Weights of a small mixture-of-experts language model, trained from scratch on English Wikipedia: width 320.
Below are experts of layer 5 (counted from 0) of a mixture-of-experts language model. Rows are named router (the router's row for the expert) and show model dimensions 240-319. Each number is 50 + 12 x the weight over its row's rms, rounded and kept within 0 to 99.
After each expert's rows: a language model's description of what the expert responds to. This comes from a sample of Wikipedia text that the model never trained on.

# expert 27
router:41 49 25 51 67 46 45 41 55 50 43 21 67 64 55 59 31 49 45 39 41 20 07 39 59 62 59 50 46 49 55 35 40 56 59 54 53 53 43 37 88 43 38 64 51 50 33 65 37 58 30 55 43 78 70 35 58 28 64 61 62 47 62 44 66 49 44 43 25 48 43 28 67 46 68 24 54 60 42 54
It responds to: Middle syllables of names and foreign words, often after a capital such as K, J, G, e.g. Sl-av-onski, G-ay-a, envir-on-ment.

# expert 59
router:40 49 37 53 60 43 55 24 71 50 52 47 27 50 58 40 48 46 37 47 71 54 43 29 51 59 49 60 50 48 26 55 63 40 43 46 26 62 40 40 54 53 44 25 30 44 41 64 29 52 63 43 57 66 53 38 65 50 43 47 62 72 55 45 43 72 50 42 30 56 54 51 46 39 50 51 58 55 20 43
It responds to: Inner word pieces like Non-et-heless, gu-it-arist, Con-st-antini, plus raw byte fragments of Japanese, Devanagari and accented characters.

# expert 52
router:28 29 43 64 37 55 75 37 49 47 44 49 61 51 34 61 61 59 67 77 61 71 35 26 56 69 53 59 64 67 64 30 57 65 53 58 66 56 60 45 48 43 59 67 58 52 24 53 71 68 36 57 58 52 57 53 40 67 69 46 45 52 47 39 50 57 58 62 50 41 46 78 52 49 36 43 64 64 48 65
It responds to: Nouns and word pieces in music, TV and pop-culture articles, such as song, band, show, ch-art, S-em-inar.

# expert 14
router:73 52 51 61 48 49 53 38 57 42 54 40 28 57 53 64 46 57 30 42 50 33 54 42 42 47 39 43 46 42 52 41 52 52 64 47 81 79 46 41 68 51 57 61 42 51 55 60 59 63 44 60 71 41 65 41 58 37 23 46 55 73 55 56 35 56 55 59 57 73 55 69 57 70 53 50 57 69 50 45
It responds to: Word-piece fragments inside German and other European proper nouns and place names, often near umlauts, such as Sch-we-izer, Mun-ich, Bayernliga Sü-d.

# expert 31
router:60 38 28 50 31 40 61 60 66 49 50 46 39 30 58 46 55 38 68 40 39 47 55 51 49 54 39 26 64 48 38 55 37 46 27 70 51 46 60 37 44 56 53 56 65 39 46 42 28 65 40 33 34 61 48 38 36 72 48 49 50 49 28 89 64 47 33 21 58 50 30 51 13 65 50 57 51 47 50 43
It responds to: Latinate stem pieces after p, pro, op or ap prefixes, such as ap-art, o-vers-aw, op-in-ing, commun, report, Cal-if-ornia.

# expert 55
router:69 65 47 59 60 48 61 50 44 44 72 50 36 34 76 60 69 65 64 63 71 53 62 50 36 57 44 37 72 43 20 48 32 38 31 42 61 53 70 43 61 62 52 39 47 44 38 36 66 51 61 52 54 68 45 56 45 40 33 57 60 51 64 51 40 44 59 61 50 61 66 53 53 42 58 66 63 72 71 56
It responds to: Suffixes and stem pieces completing verbs and adjectives, such as correspond-ent, inconsist-ent, expand-ing, ded-ic-ated, based.

# expert 61
router:36 56 27 56 31 67 54 42 40 61 65 43 43 48 52 56 44 53 54 57 51 20 55 58 49 30 40 51 66 43 48 75 49 46 61 74 57 47 73 41 60 21 38 51 52 47 41 57 57 46 53 75 51 61 61 78 46 61 44 61 51 48 36 45 62 53 58 47 45 38 69 70 37 80 59 40 70 60 58 60
It responds to: Syllables after W or L in English place and personal names, such as W-al-ter, Buff-al-o, Wisc-ons-in, plus London, Park, Street, table pipes.

# expert 37
router:46 45 21 64 45 58 55 49 45 50 52 55 61 45 27 35 23 32 65 52 23 62 35 46 54 57 50 42 45 33 41 44 35 59 37 62 31 34 59 69 38 21 52 61 46 40 38 63 56 36 54 61 34 40 45 45 57 55 52 48 51 42 82 33 47 71 51 59 47 61 52 40 63 45 59 44 34 47 53 66
It responds to: Syllables of Chinese, Japanese, Korean and other non-English names, such as Y-ong, Cao Y-in, Tak-ah-ashi, plus Japan, Germany.

# expert 42
router:53 58 47 27 47 57 55 66 32 32 68 58 59 63 40 66 51 36 60 46 24 46 63 53 65 59 40 56 47 52 58 41 80 47 39 75 32 54 39 40 44 52 43 49 50 58 65 63 44 47 62 55 62 61 62 61 48 66 71 64 41 56 69 47 62 65 80 32 53 46 38 43 56 37 49 46 59 40 52 37
It responds to: Line breaks and the second piece of words or names split after a capital, such as P-ing, O-lympic, P-attillo, K-hatri.

# expert 53
router:58 51 67 40 50 35 36 48 42 56 57 64 58 59 54 43 54 44 49 69 63 43 59 49 47 56 46 49 59 26 59 51 37 48 53 51 45 41 38 68 58 63 71 36 66 57 31 40 45 61 37 46 64 22 60 54 46 67 42 52 48 65 40 64 42 41 56 55 39 54 42 67 38 67 33 38 47 24 68 59
It responds to: Hyphens joining compounds like secretary-general, office-holding, Light-heavyweight, plus adverb and word endings such as -ually, -ically, there-by.

# expert 26
router:46 49 42 50 64 46 59 56 53 65 64 52 50 42 46 69 50 57 54 41 52 55 51 45 25 50 65 40 64 47 44 39 66 35 38 29 50 61 29 51 41 55 30 77 46 69 41 76 54 45 52 45 47 84 81 62 46 51 66 67 39 47 45 34 25 68 38 50 47 41 43 48 54 47 56 55 40 40 31 66
It responds to: Pieces inside quoted song, album and film titles and media formats in discography tables, such as Ghet-to, C-D, D-V-D, EP.

# expert 40
router:54 25 39 44 60 41 54 40 58 52 38 46 37 63 28 53 46 32 36 50 67 38 62 56 33 47 47 54 43 38 58 36 51 34 45 44 48 41 30 64 43 42 56 60 29 60 33 56 48 49 34 40 68 49 59 35 31 45 50 60 49 50 47 61 43 51 49 26 37 46 22 45 48 60 39 44 23 68 48 46
It responds to: Pieces of French, Spanish and Balkan names and accented words, such as V-ele-z, Chev-ro-let, Le, France.

# expert 19
router:45 67 47 45 66 51 56 60 48 39 43 40 47 47 37 47 72 37 32 54 50 41 46 43 39 48 59 45 42 50 82 78 33 55 48 48 50 43 31 48 64 57 42 54 48 68 45 32 45 62 62 66 44 42 56 34 53 59 17 61 51 37 51 43 49 35 33 40 57 40 59 52 61 57 46 42 36 48 63 49
It responds to: Word starts and pieces in sports and season write-ups, such as over-all, t-all-ied, contr-act, medal, plus capital initials like D, I, B.

# expert 8
router:29 69 33 46 51 60 67 43 52 48 43 37 81 51 64 52 27 67 46 40 46 52 38 45 50 51 51 43 58 67 58 46 38 52 25 61 34 42 44 56 28 34 49 34 56 59 58 57 32 40 52 57 44 51 45 44 53 53 65 57 47 48 68 57 58 46 67 38 60 50 26 34 47 44 59 65 35 57 61 36
It responds to: Pipe separators and word fragments inside results tables and infobox lists, especially before score digits, such as "| 0", "No.", "R-ast-an".

# expert 57
router:65 37 41 60 60 44 44 48 43 68 66 40 43 47 48 53 51 45 44 45 47 45 46 46 70 55 46 52 49 29 74 45 40 48 71 33 62 35 78 41 65 56 51 42 71 49 62 43 46 55 42 45 62 52 41 53 39 59 57 46 56 42 42 61 49 50 48 33 69 46 46 80 45 37 45 46 57 66 56 50
It responds to: Verb endings, mostly "ed" (refused, sawed, opened), "re" in There, and verb-initial pieces like con, add, requ, ann.

# expert 7
router:60 55 64 55 38 39 69 50 43 48 45 46 74 50 50 65 42 63 39 49 35 82 57 50 73 36 39 42 53 69 65 32 56 33 51 45 45 45 62 53 29 48 37 40 62 60 57 58 34 49 44 36 32 51 52 47 42 43 54 52 56 22 40 56 50 62 58 28 57 51 38 37 65 40 48 47 52 47 58 66
It responds to: Section markers (==), table rules, bullets, line breaks and short function words like in, was, a in infobox, list and stub-article text.

# expert 63
router:55 47 70 56 62 71 37 62 58 53 52 46 52 42 29 54 51 53 45 78 40 29 32 49 52 30 69 33 41 33 50 65 51 61 48 33 39 43 63 59 63 58 68 59 56 54 47 39 70 44 44 67 68 47 31 50 63 43 39 33 46 37 61 60 33 33 38 57 46 23 51 58 65 50 76 53 56 25 29 43
It responds to: Short common words and pieces in informal or narrative text: it in sh-it, h-it, plus a, we, they, day, game.

# expert 47
router:46 30 38 66 28 50 51 44 33 58 55 71 53 47 54 66 40 30 52 40 46 59 63 36 79 49 67 61 64 40 53 18 73 49 45 49 43 57 46 44 67 77 42 48 59 56 37 61 51 53 46 34 65 67 46 59 56 61 54 54 44 70 38 37 30 63 58 46 58 47 48 78 71 54 49 50 45 52 30 65
It responds to: The word in and list-item dashes in film, book and music articles, plus pieces like Writ-ing, Best Ad-apted, Metacrit-ic.

# expert 13
router:45 58 29 58 59 55 50 37 40 49 36 59 39 50 55 46 56 51 60 58 50 48 58 36 69 79 56 32 37 31 44 33 50 50 48 57 58 56 78 38 57 45 46 66 42 27 48 59 40 67 66 78 48 29 61 56 62 52 44 40 49 42 47 57 59 64 44 57 46 49 56 51 56 63 36 43 58 47 58 49
It responds to: Inner word pieces like ens, in, our, ans, os, ies inside longer or foreign words: Def-ens-ive, Studi-os, Entreprene-ur, chin-ensis.

# expert 38
router:65 38 65 48 51 11 54 63 61 39 66 51 39 34 50 50 44 18 57 36 44 56 50 67 59 63 50 15 36 37 78 38 53 56 46 39 52 34 53 43 49 46 40 48 59 60 60 52 39 59 59 28 31 39 44 27 34 50 70 49 47 49 40 47 52 53 30 61 52 62 38 50 55 52 64 46 51 35 57 41
It responds to: Slashes, dashes, hyphens and markup braces inside units, scores and formulas, such as km/h, km^{2}, 0–2, sub-divisions.

# expert 11
router:48 75 42 51 50 64 65 43 48 46 60 57 52 42 42 45 54 40 58 45 50 53 38 57 70 61 40 50 78 64 45 53 41 62 61 35 53 62 43 46 47 46 41 46 73 59 57 63 49 59 60 64 54 42 23 54 41 29 46 52 55 49 68 47 53 70 41 60 51 32 58 34 21 47 68 55 48 67 62 40
It responds to: Word pieces y and m completing words or names, such as den-y, Dann-y, dail-y, Gy-m-nasium, rhyth-m, plus short capitalized word starts.

# expert 5
router:61 39 49 54 38 51 53 38 35 45 49 67 59 76 34 58 66 34 66 50 61 38 54 49 46 47 48 50 47 51 55 69 52 64 44 35 74 69 66 57 63 76 34 29 41 63 36 49 35 72 50 55 60 69 49 37 52 49 71 34 46 65 65 42 25 61 57 53 66 59 54 55 54 39 45 61 58 45 47 62
It responds to: Single consonant pieces inside words, especially t and f, often in place names and proper nouns, such as Seat-t-le, On-t-ario, bough-t.

# expert 29
router:60 72 71 48 31 33 64 50 46 42 36 41 62 49 72 71 57 41 48 34 41 35 59 58 45 59 46 49 39 57 57 30 32 55 41 46 47 48 56 44 65 53 33 69 56 51 45 48 40 49 71 46 64 44 38 48 51 41 43 54 45 48 46 50 36 49 38 40 53 55 47 58 60 47 59 48 49 57 40 25
It responds to: Inner syllables of ordinary and scientific words, especially after m, l or ex, such as amph-ib-ians, l-int-els, ex-pl-osion, morn-ing.

# expert 51
router:57 60 27 45 43 60 37 43 57 40 41 37 60 52 47 67 57 42 66 56 39 50 20 50 63 47 52 68 46 49 54 65 48 69 65 70 61 72 59 60 62 45 36 46 42 31 29 58 50 62 63 50 38 55 45 32 59 46 52 35 58 60 69 49 57 67 61 63 35 68 54 45 56 53 59 49 62 52 43 51
It responds to: Single consonant-letter pieces inside names and rare words, e.g. n in Borg-n-ine and Ig-n-azio, L in NHL, k in Funky.

# expert 46
router:60 36 60 62 52 54 47 51 49 33 73 46 40 64 39 33 36 52 59 41 59 54 57 44 48 34 38 41 61 27 40 65 56 41 46 66 35 38 55 61 38 58 64 46 47 42 55 37 53 55 41 36 34 39 34 42 54 39 16 54 48 71 50 58 34 34 53 57 33 50 54 42 52 47 47 53 41 66 54 47
It responds to: Determiners and possessives like the, its, their, plus nationality or adjective endings like -ish, -ian, -al, and fin-ish.